From a checkpoint of a small mixture-of-experts model trained on Wikipedia.
Size: 11 layers, width 192, 36.6M parameters.
Below are experts of layer 4 (counted from 0) of a mixture-of-experts language model. Rows are named router (the router's row for the expert), gate (a neuron's input weights, with its number), up (a neuron's input weights, with its number), down (a neuron's output weights, with its number) and show model dimensions 0-191. Each number is 500 + 40 x the weight over its row's rms, rounded and kept within 0 to 999. Numbers have three digits each.
Before each expert's rows: a language model's description of what the expert responds to; "gets" lists some tokens that make up at least twice as much of what it gets as of all text. This comes from a sample of Wikipedia text that the model never trained on. Tokens count by the router's weight.

# expert 18
It responds to: Table cell separators
gets: " |", ";", "==", " 0;", " /", " ="
router:495476477451526461502541492478494457516500514478542580477459455383498508503483504443515588544481520533508504469450514465502502534436466572507529505551526521508565522554481473560468481541513498515573472569551510583523475540454514536427530538502503463461493492470431461437517481519485506447504485526538536532534430483533496453461438530501491492493533536494534510480478523430518530534485502401482501474464566625456430479483513443460477491478405495471494460595510505525555503478418467454510504527515545530540479501493558548416439543513547510538505506504578525434536454467516435444
gate8:584470500564496455451458589545525510500481573523443514470502500489433459533452490472534599477459413492434455483512477527490484487524524430416434490537503532472497522508447480487536486528458570435510501526556567505460470525457503521438557548471458538464479569523456559508504451513474556452449457539507566528558536515523586522527536494521491503523522536490516528462430472486472469552522561541542510552489543520527489535518484477514507503501571480455439504521500441469515399533575456491482477435522566488496458526523456496606509518486462533524540489457597534486488487454530502496
up8:532540477627420472482538486539502466513459577560511508455472532518519438491488517496452517528522498488492482499488541435509479476493535554496513568513496532457456502513459522449540415549534508459482547563539564416463470486450485455442526494420522499511455519504433494492517547534496502481495573491483491455586538488546480555489525559522484517450491516479507566504443514459432469549435499464504571519547549517522507488489569461497520466588497532502552493491503491511548450574597460490525474501523559414538523451550618434486522511528454509490460498472565527494468452454510467483
down8:535510529540561482561526474474590433465567461452390520482493441525481502521575511501485519499474505518526511556462540529493506520475417457479498480480485541477531439434543547538555548523448501502536471520464425481541494496499475509534560565508549489504538486520481444470415485533514497499522500487536486486480503483514441449480494420515452519543461515486504521497523517504557503438464509475461572526568476437468582563488431469435478480425519538480432508393481506499471535493483506557459480538496481582500462499572465513547479585467446538503443506517477557489496587544427562524
gate9:496463505494516477512538517456500526451391480502514557570547465491462492488550455419523593478406502496500531526469456403506509462470516462526542457522520568515459552470502544474504487483453540463550462476534482452485529470448544493485434537527428536489459546494477534487482478525505493596481493477496514485514475554461561481458497534412501515531456399493533497511547520502498494480502436449536460479542508574461475439485486559519480505515527521544560556490447482505449436596527456565564554567536497497483548457553542456524487482520527538482487452592580476451534511522513517557
up9:449472492614495532545505518512474458497493496456492479506466549508553442497474476494488509419535495460527490542463533505468499546482434494564502572530511410498514483447431524486581509467467535502543468532491458468483510461531502464506544463438630497484435473468507463374566475541554504491519512542527506514539463548545519500541464535506470495516488518498493475502494505473464509477473385559573461478521555439455510558440514590556562557477483528454558480559444462512504502523562526500502480511516447500523443495499507550487492494377443503493562507450532535468536535490488531530
down9:508543498499483482507520483526506602455499485498501440511514475508475510457613499495535568506479457514475558457549446471473475460539488473523444483507556569499515534455452482505529552504462493419477523509532451418535446538420433474521478505499536527507493533486541447531496492482434486572505454489553490512535523496405555472502600486473511504467471510551539479492501461552450485535507509504520433514523474556468573527533428538523531487548543397572460492500465605484493471580494551510483545514521494471510450512551510394566423450547538510461443441492533510513485561503517510494
gate10:496521475467473524471528470520497469490428600431459455502485440491501507546625497449523531565480539467489497463522458509566482463552480495488517530499520613534543484520546524521490435460491474535524519591475554458520443443456549558464468551577557483499504610460440503540521521536485510445527523495437506516484499474514490445531534469506561446538514506473447482475523508504450458511474524494544514548475518450488535477482547492525486472507497586527510503546531537419523418469484539522503423508462560462480466518464512493521440433480500545470466414441491438479560502458495587506
up10:416511510548496527546478484518522466525492468490551565465515565495557447525425494511524515469468422484498472497443455488466492471501545487567439562540490503571482547499531476496542485475547486525538512509505513465492515588476483443512476428630469511490478462471531493565482537485475481608533432523489494467467452494500515505464501515526520461525495535558546590494496458512502496487485535517511474467509594565492517409530541497481585494458476473484458478497424461537473438454534481436486509543486448539414521571504474536563464405529523496514534588524554476525455499466458449459
down10:550478453471481490557485497558425465513454516460484558492462505525498511476540460458488590536459534394465468488450513543479470468510547507558556495523517490514520497471540480518396478573508502546558555589481567543547530457519475530548451492501514500524514503443481482422547538505409535444525471504521544646560494442463475459487483564535546472539484493464524521549510559460533602468486453516477493474493535479477485499455533611469454496522522461518475540458493567471482425504452491495522478485466528471535475527478506513506472540525521424471520467513456502480494417475477451493
gate11:501522436503500459424558529546518478535471532556565449506451484523490460570539459523468558580554518471594434505479535502475529449554567509526468528502538507454501501444517598522470554519513524496500461523571520465494487532494533486594538463585531542545477526486453486532513528479465526564497520434451514477543513537515514490464487535525426498610491540516568474446482449499463451559427521501505505487419502525551491589531522404436548530518535603484492519524446549484501488524526497512533472504562486494478548509483535489519456497535492573476519446508487452513432515501465513534
up11:461551484551518522546496458436454490571483512558436488542461488554515451493481457418576499447525606471473515573475510522498558434547449442487542406489468434449475450568464570526535520512471478423550479559466500536471512497568519465541503574577542482547452553498483441509483516505524500539501495521511489562524451544562544427525463523461453515541516490473445458509515504515448525502491486519495567473488539531547484494455526489492500469558454494461484557542474483482483532466445487477522520517510564512459527543458530570458441517472479489443424481573460493559519537566470533480
down11:496551503526570505496543514546453523519442553509496506531564410483566471487511532490506520516456455515580503429458473427514480524473505477483466486515571471436520493478520512473500559493510469502532471514446496455482535502524480490530524581516449482516494420494451542456469472539577528537587509441463469535501423481497508520483434410488419477565519532574541487470531538513488529458472538439517499543449554492422560534480509466461491502513568460540525422506471458526529452479538541453597513498534465485403475533459438508500504506417492573525529527499523484494535574552527481568
gate12:563585473447506476534555443411539531458561468540489471547488524467490534510455482573431503542458441380588533471512501425437471512531512500527533436485513509502472496486540562530508510585481487428483473503557510499529406555436493511515486490442543572446521464474481495570491511426519493518534518521457468510481544431520502494568520561478543470553500508470504432491566552477501486514494541578516422508543511468463467459447465497522485516498478529445506408441499553526508506494532498475481524464509404497548498497480579494481507515593463508517454544493505483506545499496479507479
up12:552443633490528508520536462444534566525520528594493413507546479459398517537518540493456516489529552523520522512469511564498477483404515530473462470509480522527462544495478454481486478542551479484521496469537548509511487492496495474525490521466497478540526450570496566493515545512479536562467476572548492538543516494438511523457542482536512454502579465486488515443546503503500509505499507491441514494548479497524497473509502578531512412474528421491505488388541519485520484496523455511510443503539551444401391464553477537486507494472431413451505456574494504510498538519508427418
down12:462490519527491473492524515471571501448456435501531603534499450468443524467443525488512521560524597509516478454480429524583443517576524548464536441529553525568561514521520499503450524537514473511550496488532490493473504452506454531506430541485514516593508524452528517436556440530481496423501432474433478482522443513534440426562408463434449511472495474520524508530540556551525508418501495480522479452517521532437509515475530416484506488441530531538473551464500445510568512504538464506460496487470484531486560485507452518501467451462564497529512514423521525472529459476498497605
gate13:493533505495502545545528448625522431493514502534565535471455467499525560537480587465527553482559552485432570490501459508552532554513507558485505446515526478558557521451502485469535511425489497556482532419576505519465438475500521465441429489499524479546504501459510502412452453527570499512494580466489542524442469526499565534517492460528522562407530523481507449500583521508527510486551539516478445518546464482521500519511415472487515430463464521478444613495498472462504431543493443493519489529452438468519522522497482470546535509462550528525553498544512523500501467533517467424
up13:512479498477536461419502470455488569448512516511529407517518467503537490498465476592525529509452443604440472457442463516436504425508501462593486536524437428430563528498432456457537504478569483544426555481459536504513492549589568520580509462521431464512519458497539442483540505468503560485487528488463548523575537466461493526538565546544489519572498475514506473520482529521432503527518520455476531524592509485448518528565506493517506457477526505513517508563518425472516562479516527501448515453527509495452469554502555522547537502459487526472529468466462505529504524553554553474
down13:483515468436491518495538560543524525483470510463457491537528571507531462496499549539515512484497562489525466491557428524535569473506484441554531573548482507534560456546586548485502470468494533500549520487510413524563446505469467466452479502471540510476460472498640400515514476435526527424519440484518528495524527527433464452560549488559478518478501528443459471503492536501454492473516496493462455495481443503466545469478484526547494527466513560503495460532559481441519475456443530494517531557510524428433525444562475458568443475464578496481521413523538471503539380508490482508
gate14:528475489518401479460474526512502471512597528547469477442484554483453472512507486466508527562646438531517595466547512546505475514504508538527521473433440504512434457456433440536510511497500521517470516490561488515505499495516458503501523541485509500500522515497500441515462529547533477537510480523524481571493484504522501535467454521449530501500483494511605471561467440528478493490504457541518494455467592496554499520522483545427512477570500478432437454537497488484513517427430513436470509512399423440523487472542475495539512479449522396566579471447490494439488508555509436546
up14:526488458436530437500483476483552549543477559380436521519489519451545528480480506476535445469529537518423482551534457579503486536397536488587474566441503472570476559482514560518523478541457513518461425459567494430494501492478527539494502522458514471494433473505476497527511511415498534496480508522509440478581421498468455477541468442489505527570446471507546493524461587427459517485453504460511490463529473467544522472480491568478539435480538547532476464472512524476507510443494496478498482466429588564513505528431492492426461486546558476474495470447503530491573536488500487524
down14:482499505518512535479492510483592480495591476539426486487464534590481420582529401566487540446488504484504546490543435579480527483498482529531583536481446478434543469545466578448409435537490520560589488435443515536525480536505468554460456472509511552439470457552531487505575567508552460483502471515459526450482521502518490479488548470486513505531477524534445551539458481500494509586537533572491490540524503463498492471529498459564546514414492499468550439528488513482489526421470520464535510504450458449474476499463440492523512453494549489475504473476498442552488529515564519511

# expert 10
It responds to: Mid-word fragments
gets: "e", "a", "s", "o", "i", "="
router:496519478465460517520482488506479600553559532461452580531500519504473425483450552471594469499481560532435444545482488480490493475533478463488541505515442484534516486528420490495498451487472502542500484431543564523494522487439409449513528484487491532516494505511592425527486495500496518496494564528442417466547486473476482505498514462491561513580519469428545495513543533502478558532437443503553452417513504449571513450472497483527461569463574433552521489514528508571445490436468522491550503478552521524442536505510512486450490566515560509454555557493533504521489511483466580602
gate0:501559501486520427553442453556533510501526539514465522500511530470505519508462443488513512502462504508446498575514527515519511474571491573512524542444520498478506538387491562490505540483461448517470494441504448493445425500513492486507549553450451562515448496479526499520500473491469404544491539504484483513544465525451520543410494355518532518571491482504417446512567513464477518493505470461456570494481487561557442466488473510538516553525455448548418522527597497523513549529530437573508584450505509474496556561469461510495542445478570535484570529488488502536478529467486500516
up0:570453484451461510572519601513423430523503537585524506491498485493464446446503503490467519575569395516513521453436480470465450478556529559515527596551470493512526522460504538511484472560456543413524516455555502481487492503470493482560461544474520506528492483518477416537525483475584517526487477497589528531465570579479528471473482528476491498474511505455488514526460548566443516582555464476551573461520486432508558418535456459490514485495480509469528508451433447511520494462529541481514484482543462505452502445469486540499509449547503543542476506525439463490475512544486452430
down0:429452483535538432571502464446506589490477435562488501493531424443552461496470588512500478519456543513449490451512531501549539515526523419469467480462496448514528522497445461474529541468521467508507508488485512457420501496590500529469476538526550540490544474528560570462509530532505411483537396498499529484398468510446489500513574474508504523489519621474539467537536468495492513583524562502526436544483485510483523572502518521444471534520448467451461505512491494535521476486515460494489530515495566537483470480492454426495441503450468538521425442480570517499508557537459505579
gate1:469504557493490512450518480521478530546484514486482613499578579453506437495509570501525467481499497501544409474472490491568492463510491532478489530496562435534484484482451433472509468514502459465578556510537563496507520445511477447570495481534513482471554524453542455533466508511487472465434573511518571525550474502467483506540458441530465510554481548463471477535434461531458510477477471462473501429600452518486532554475517462585485464484445504531496536404524463570493516568522512494477412469505542484550520577506465415461483544527480512560446450535468440477503530472495513585
up1:497484458497536443473504481531571481561596482474566455435456498544488533392475460496481476476575519483475447493521524525500499477578480518533537573443500511448477554558552453503507457591509526469559506432504486466588487459426403449532503469478569537485455515526432518439504489471519486448520507433500511538520535503497494487534540459510467486482539526485496502482463474524514499545545477472455581474467493449483409551542447466459451473515520473458515539519521523507514492594486560500528556508549514451544489453467481488475514558531449453563552601423483501474510494520513488454
down1:526570448465509419529513476407520453462494506493452518509563483466571485487442464513503463524454452452494506488455506522493491532545463496571579520473547478502517499470527596479522452485605499446526496564539585455430490554456460446447537519452500472490480504471485514498520484461583545459530506510493494425544584496571483580584465465457511523513511476519583478532510490430502475460522504565489535551499498484504516556387502497471449477468528532521566462526520475498456502426476497517519556568494495534498423456490466535533522523481513564541445453540498491459446468470497514504
gate2:496463510451481451499517475591471532532524577504511495585489584547463432519462511499468497462486483552494437497500493478541526477447482430590552537571429577442533514473479458475520533514451507534516440501499486474550491481436493511454509506509489469521468473444492422522514461472474454481559587475469486464499459551478462545512521503453494453425515541602436509586515538528492571519455495518502531547533461514473489456498486564507608437470491566503556522459460462479474558463523503488457465485428487445507536536473483501428545512523490554434532491562514560561501472499502492539
up2:481444468490500516420560550557475496482504496479522474486498522515481478553541522481459521523483491539478404472511516493468451558456525512427479457483458451509615558538489549531580525537486519538459491500470461495521574504533524429432430474534499549491511505547465529448520545453499520547547534502417499511424489470437525434569500456585548482451521508555555514474475496482454498532464512527461500510527515500505518558470549478498524490523556550451494452528480555529553560530486462515469520488540502464516390432484395495415474593529465500468521473463505444556506486519498568460
down2:449578457436568478504496491486492529515520473474459535542483510542512508453457473586440420530474550567545507528485463520552499572525475558486510483456495506496511468506514510590439425536482562571556512462546501418451515448488480519486469523545431462454515504528479457522529526490512549588541522475495499426501512499458477569533435460428442414517446543442584470497574561527475498561454558510488511453447513455578518521489460500541526498488479471542569494471478459459510507434530503493564462430484469551461525495528547539545476473483502471536547476529557466516490501523454505480
gate3:497562476491462521494540512479457487560494547545564511548521553456471469572536507501444486455438606492512528472519584467474508473558445560470527549521534517516425545498533542493455529506485480502535552420440481474540476541466541443484539552556509498452497449519524559518475451572487483510491491451450498493505554529468540486434509460485473490566595485464534545423537451557521455520467498475518514532510531461414509481489523433517569385481525497521491485499466543474431454465467561512537441526453489507445500506464472534422485558489490428508449481557490511507443573466505534506
up3:450468536471512520556491484462543440528524456532537542483546468534512500483473478484470489484511411435512513528525549453504500487491470467508510527472470512532473564428552497505517475549579552497541530529506563559552476434457556457445507545520448474498550514523468525533582460477433554533489479412528575511499447491472509481523480507579511518496583501498513514579447491481537431572425502475520473453530600590506564450482498497483498574508550482395462506520474479542579508515429525491595470502451483468452529531482461490497428528488500518548508449459525544495516503537486452459
down3:491444480516530460502465521503541546497456455524488487549551462512573490446489493376494465516574512477547503548474466506519510509524447487506499460552510482499443452566480482575491522521515471516507529554535525472485557481565538538449460511460525530470468481494386474533434525498484517512526496480581455541495468437530545511479567464464435552491513504456514505522469478471510526511469428549564484467498535494551550464469458446460490563527493509502544423413526510493571547520492465540500509538442546533527520471476505520533442591589448488433409455487488482511469465512513454626
gate4:413535478434445555501403504473485506439503506443557527448524454475487454504464515474486443550560521484462585508462506514584473479491475491521532506561495487466512529517446432509492519512454570484540441563478576476537533584437502456507500539522481526528386558494509526486461483449514409435571506558497500530492489540475489447434509477493433564454464464505474468461541508494563540468512488457553454482478527513550518509430517507551505516526518523491553500457438536566444507530496507501456490516548526559451536481496550498493547516498498542526517602512466498457579493534501419506
up4:474526465503479476487500534461465514456548488547492552589458501436593479550524524485521541453610546472493501478511515473566526452509567428477518425498512498535493555542446519496487560516474477528626459486534481540438482474508499449476485391509538530498524474399476517475428481527563505544474504462584489490539534446515512519510477525542442534507430497455483499469483457499511515485509466578498457551481520503481615528471529487458488465512418513469491484505480532448514504487425480513528543469545449454556580607465506523459431508486542513506534539521496505533456491483491483527
down4:525500475526512519510502567504519473493541495472485499517471510485489511575487461553459437473446478474547486401460515547549503516517488485504625501524572516514495417501494421521469546534560523489486573482551480534508506452500483535414492462560477533496544548523532455499552493501480546516485454480450460495487532555516494448552573511498513460479474387462424454485474502509540500440518494548507440494526478518519495547538484527495442541502459514457500525511485473590508564445516527561477485455505443523479529458496527506578565559506421515456411495458631453466487415499493460486
gate5:400513474544483458457529452377543523515557512546553467538469447558499495465560487498475497486510502487547502487467599502464512541516495525491482428494501536481468469550516483466519541459518528453449553439502500513500490494474409514461423473506469488436532520486478493445545530524457474507521519507496524522571524508449530505453537593453536513491525502390554523443457504522591493576448533540462546459473522481519568442426539456515478447480513511537549468494548523563522490529490485535552436508543529536544419511540450532431536487506523494509501598514485564547466554490494519483
up5:469459453423515481482447488604494458518511538511521495483518534493492517491488513443496460539552535479553529541504518453446510519561529457513515492528517441404481551465522459476522470548522518534495476553467484519497476588514492473506467583539450540489503527573518503522476483532510467427468495598484521508595441535485483489521551443431478453492529381459558459507449516467482526544515467481552502499469578445431540512508510497514478508567508497454551415504518571440504476470573519484528445463470489597540435463520513498488460537457424516487474489490534515493507503537489398436
down5:532462612507429481540472528600508473472453543503483516500473493441540477502492537492475554505463454505538493452503462519503472432482451569538545492492455501469479517569519526488483558527453475471558572521560551557527466557469498514496524540483439572525525510461476497377538514444513556531509446533458575509479536494550512533511513520459500507443493574470507512494493411552532470550548537467555472513522453460481509540470461490456596544452551451443457559448429450476452494463448504540494462436491504499537460446536545457463479488525555457516508532472442542538451473516549479494
gate6:503495501444476535544477530506439558557479410470400548509461455524510452441474525526526452452461507436513457498493507582517522478525506445508569535500437534446423490529443510522482559480507522569447506507509550512505562459518520491548520464467508549498505501509499528467446542504516488460529491523536493474531472459447529514510508521521490512453424547531461526492467539514544543474441510515438479499519385527543467490530542514449510533530485480535517562378498458431520512415457502469452478556561465586550510541497532549502539501545550430490564507453592498491547475470589502511
up6:535472498545400532463550543448471557584498498433510464510501483499444504439498570507507507561433498459472541531512496482487478482484441495482448509502465470555527446533501447485473497517527492471474511512578538524488463498498516402518523494491504493464487505476531540472478519545394476427526474503506529578578543475410456570562543421535496495526464505519468456546455523521544470490515491466489490548559506465543487539501573445477520491540536472556521546490544427564470445472446506537424516476500526479552487551461488479529486513551464488477458446523542569499553630456432509538
down6:482551482501519472469527500564511526394521480500423473497461535492557460487602524485525497447554480502509543497437531429540514600565505507528525517532513467527476455462568582478546487448528415528514472482462561526463528478541495558526512418443546496579540487512505503529496497505534523500518519549488446357451453518437499537444517506570492573520532460517435424518462499507449505471524470544617514548567461523466529517466442423570505518554445475502482493518519493465498533483528523463501495483535541462484482462478460473495505432508473473516481553477470481513491489529455515492

# expert 30
It responds to: Reporting verbs, results cells
gets: " |", " re", " announced", " million", "′", " began"
router:523487370493478490561467514559451512521460559475514576539549469470432460475475558504511493500500504504547466513468467559465480478443458470472450497517450490562519497587466446524478496570491487538386474454524483486544511550526504449514529488454472491507538395469547506554511455458514517472526476501482493455504460523505462466508484539501606434444420575508521442515499528524466530501524561461406538498571466513548433580585487511497524477526488515496494487491469476476557416487506470453533464528507521550531459417490545539500487480451456506528513535514438487515510538450479474557
gate0:535527487453524429526510452555475496484528437520472473495489439490456525540488576478478519504568452458490503492574549471497481539446422500506551429423543455469607520424515604538538493578527400505457484456515531523490439432519492484572506531527494489510469458522499521557468490443488449499490511522458530603489499553408514560519478459492480479510459502560574543483530502425462547509439529545493588519504458516540467451409585503482500485466469467488464511490501469505540445520463448496498476501541506545509512499472480524507510428492444476517488534456512474552459511472458481466
up0:493453458495469473539397491461536565479446581575497483530487460503455426485494520465474508512535526466594561447509545458533491474449544477495490482508468489535408544558482558590629483429518512473423496515541488499529511422482462489496463546475418513528468517569531470580510517480506516402546512514452549516421499518515459507497485498459511493489447547486549446493518497517457528436488511564525524514498485508560512483485532525509459507500445453529502461481473494526485525506489536506581568570512577410444542540508464506420533508471492505501490552550516476484459513520473463523
down0:501554513509522551527591554442499481505509455452493533571463457475483533514476425496580584443486522464501534411456481503467524514528534532535484591493494453535498477498492499521486575483465478536468516476449434519505448528518580418431531419458541519427560478481478497435531499524466487544491513508548526525461469491500552543550525506479457476494490530542482508517521523552479554531483502538455457466464519514491472459504493507499444521559480570500446419437429552556540485464505542501415418497479575510492531541513553536431518485580486480487446463561411462560499478515492483515
gate1:507525543605497510528513546503459435477551562510553502487509467454527573485480526497436473584537439442555477514523498564420531589448536508504483553512474454504493527473480429561517443571500439525487452402540563462402548476564482538573470507490467488477510494506452517473539450446427490527455525525526532473511527494512529495530509456502540524438476505542554524503531495462471592459512447495487475466476490482490570468482432531529505568485491485528433491481520483473536556466451499407508455518510504499521525559515551526486518497545501491530501474424454466451437475552567542476
up1:485490504565470561492562526548496519518481520477494493492477456481461469472504461529524443498510523510547422557433488582507549487464497507462504463533534477511567543492474460500486464513558621554513440488475496431494552471575499513410528581516534462451517491453583552435439486426429497502447583432505534541487548542497538544501547572442550518444518490555471580483449444455467501517525516497524537522552455514490499467492497509474460548504591543481509521528455485468454513485522491495484501563508508424455509439509500474531466421458467522485546481423516452428467525501468517502
down1:558462498533528511493434477464549533520446443550439480544534484478510538479560577514486493464480494490510564484564534380523527530463435470535520523492419532546498470482532576547518514527404522507511504531462526505509463540522511512484525457460477464528579543526448598506534480522461469503520422452441482475491528433513532418494469529484410521507458445443481519514475572501583512487458514509559377533508500505533502479488555529490467515532491509492473514473483506583550498496575419528441499486535529464505443502529457521485463522451522495463428531512530478497495567558456498554
gate2:544479482452408528481516532473570449425464493483499545483505487516533471509481487453485462564542543514538480517489584449505437435489498506492515514498562466485434472542449448556566463533523451581429454514551502465441514468514458465609505554555497488488497556501486542503414475494487551453519467474531547489489593494532518446500505529565509473470488513513486441511535468554513433488531492453548481589462494521483474464510438521546504439504475493445483512477578545490449500537545489483445508507489482558506543480483441509554549523542421501542560589500495472523582510595537503506
up2:513521542449434569472494513473530479462524455531528472514537509547549451533445549466464493446457539409527470493503568418508459389454496518494440469544506510531491470540459553512630515486592529451542557519559456511507524439513515548508470450497493526498412540489450498484509430474494474471549482471483492580509537524569468455470555571551530492508488496502593496461499549457465497499549524440520491507475478537515520551453503479470490490472415519431520553502513481481461519494519618546471533503551529565530490542483479479484477540458450463452506452447508509451487458497493522465
down2:447547476463502495480474427527469504478456474522488488540501540531449490580533537458524517507523468604529480490546471601548474480486538519494503518509549522481515488472511469461468529445437474545526466571494565469490506474517498454528550477455521476460478478444435525481433522466488444556520453609492457444548483437552469565461503512475430546453464514517501442477488456454514455517459441486564525551497468478523518480518479519428516482513496511544437467507490540514416588581485482487537531478431478494539523525537539464556436556534432555527561507462533574537507515542479402535
gate3:500517499391507502523475469523543502548516495583476475516464494456475450530491515516527543582516494456493458502464559465472480489502461563568600524492456583490536523523493477507458506501457537540494534603599460569578517468490500535496513488545509447475533536524456504518440531538513424532495425528510499486488513487556512467473550529490507536404457553528495477526558461479543458492469532521418450472464514545624474525533497541499516483464511472478445493542536557498528600438474469528489431509522442500493491567547491486487462495462537577547533487483493474494561557463449451495
up3:507539557496526510461462435494532503566493522458573541439498468539524540532423508511523541480550462514586513460429406522504425476532465423477514504460428495523467535529558484493506503531436487530464453616562535533518465562501561532456442459564447461511491516503483553521451486481515520497512505547496414450512548567514506507496486504444503488444548449493532514477457511533468512457445464525542533488551455472576552515500454526489546464418502498504474475472485438437510411489487569466495489417494423531478484558520540472493463560506473472533496520459506536489539547487473495581
down3:405520443540489564535510529465495449498407561505501561430476492496506415473572504498519497535545500468487467532489518558456538494524534537507507558526539442476522469516425453487536454543533489506613430539537580442467514520477437555499466532474476462498482525555496441509503441506516530515484496505510547502498520559529471508501416493468494548561535530541506558538527532477460474510521511503464444465504578537537433498442536519490564600519504434475510493480511477515470518511435522437500457432525457520497460482460510587550460428516481599568418459484469502496526508482514491525
gate4:554480527484542496534444506561473482592547550497528493471496535517482533565450510540511455448540462552509530522491521486436559487555481577461539462590574460484486507531511524482463501501402447460517487476502526478485467447534516472534497424515553436441587420587443517504470528488496532471530487521500481553524468466470544466449505540500468489517445487462480535476520536513435515490510525521533536559488517489574505509544553507496519485534463422528510606547399483506459529505495523477494448589496482488496451544546433540440420529459484483484460420480424461494508495473567493513
up4:512558463519533483514510464540538504492488448493427507510546523471441561530476440566492530539444435498538460507507479514463527493532472493409508468472519591501586520488454508466554454486621510515483509474523529484481477527564533519526446481521488410498560443517481561480459584458482564450485535516418481588418483552481506525545452513567447498406432548506503536473543484542420426576468567480513488470497469525547563518480454480443507525540474520493425489545440499499542496506499543519506508510473538547467493511548495499496539486440528449535502481520539487453504500578490510510
down4:563469516466502559503515478447535553551514551441503525514533530418543498470495539431441492477478512462542523513522458553510518425502587580526577532397471470462413546494524460515567462497510538435473430472468509480535502459543446523464490539485458505512467480491570468513530474571496469474451409439526530478538473542490496479535484487510481499498461439475464462532504509525525502525541514624507497487533476429442425446485529494503446532470564511450556431502507500565483586527512486493430520501509480482478529553477564498467504527522560504581527485528526513548498414498518477462
gate5:498530417493575478482498549548453548492422493494528545466521441466542523486444561481469494426490514389557483531591565458490519468535455501529539478567508485521520546525493488518546473481551510557453524533479495436504487569445463499543550506465458490513522514508552483510436575445510525476530526500509523509485416558518607459506449513540573502471490448456449476512466562539505503463454492488507448522493512501521469484497487473499528526459484541462432421412470494458561494501520541520467601477557451450544522550461482489569546550536557477454526541560435515505522535488484501514
up5:489510561554512480432501465432538442475437458440567512529457433437448552432525508473531515468538417591492539429604437517489443487482503522557488483536451455521477532485435561531519498504500503447480485527569462480516472508484469452578506461507536585538493471511473469467558537490542471499491448491518457540474582527456503482468467436424438467504524462473415496458458519492461475484490462545520557498522536492501472514465478492524505497543504546458601522470467449529459462446512511462528500449486520450552478472563511494568512487574517499459553543528531442516542473484461451536
down5:514529440467547522529482509506487537453471494488452518448495538442528542557517545507554414541515468444463532472448527502511476568415488520433473536474497499494510496439518493552456553470500489479502570523499540505548443519519535434483517511513565383546518502504467510449539487424463500517490419528417541522472557473548531505513478525533553501519506481519539417492552433480530469546480546462452431525474568437446474499480508495455522540479468490509496549538536564474575529463565503595464418525520542575437510420494531480492517488515439537436561468485465529498442542539491489478
gate6:503539524495485530513507569496517550480486504516536459502545584504563457490454535545454540486510501489528481514436557476436534524572488444448470476513520486528457501499450507546472443480471555463475395544509505471533501520558457507570496482492446381502556479595498492486511488463520421521568456444446508551578523477442467544539504536473490434519478458490508505515512549517483522541570552510493483511497546582483473475525483506528504538490473543408524515503427565466499537456561475558484500450549507525520469494469465407479483501426453409460536528522528512413459542439498506549
up6:476418445531489505594440484501556425448490471474470567480491459506457502549521527514460521509483560500459506504476418483489499438531439457522501441518518488479474507449541529448531484455493549517519528514491485525538480508518529490549493510519608511507455499445448483494588499483479437506547508561480517556554464473494485568496425509441512525585485511495519487552470523557456541486544467491442429538479561489489416514503505513471503551464480504594519506576455451514559523490542518374476493504591459513474445481486570519493542530493463479442502557528496462552425520463487422508
down6:512495528450535554437448466469582479510454479539557423443525547475573502570489495511473509483472477514503479443580456479482529540469462525540504485484542545516478560484507450525518520585544469477463483511559510528512505497452576471470561485519463527487471483494560530544399459530471462464439543523503500498453477506411520487444527505523488590492492524471538444550513555448526521562515564473493515505536588529440439494463495467547500496511449528518474456490452455511535454555457531525478445434541500519407491519479544537496499431485522566479429452518539474451525601480510576469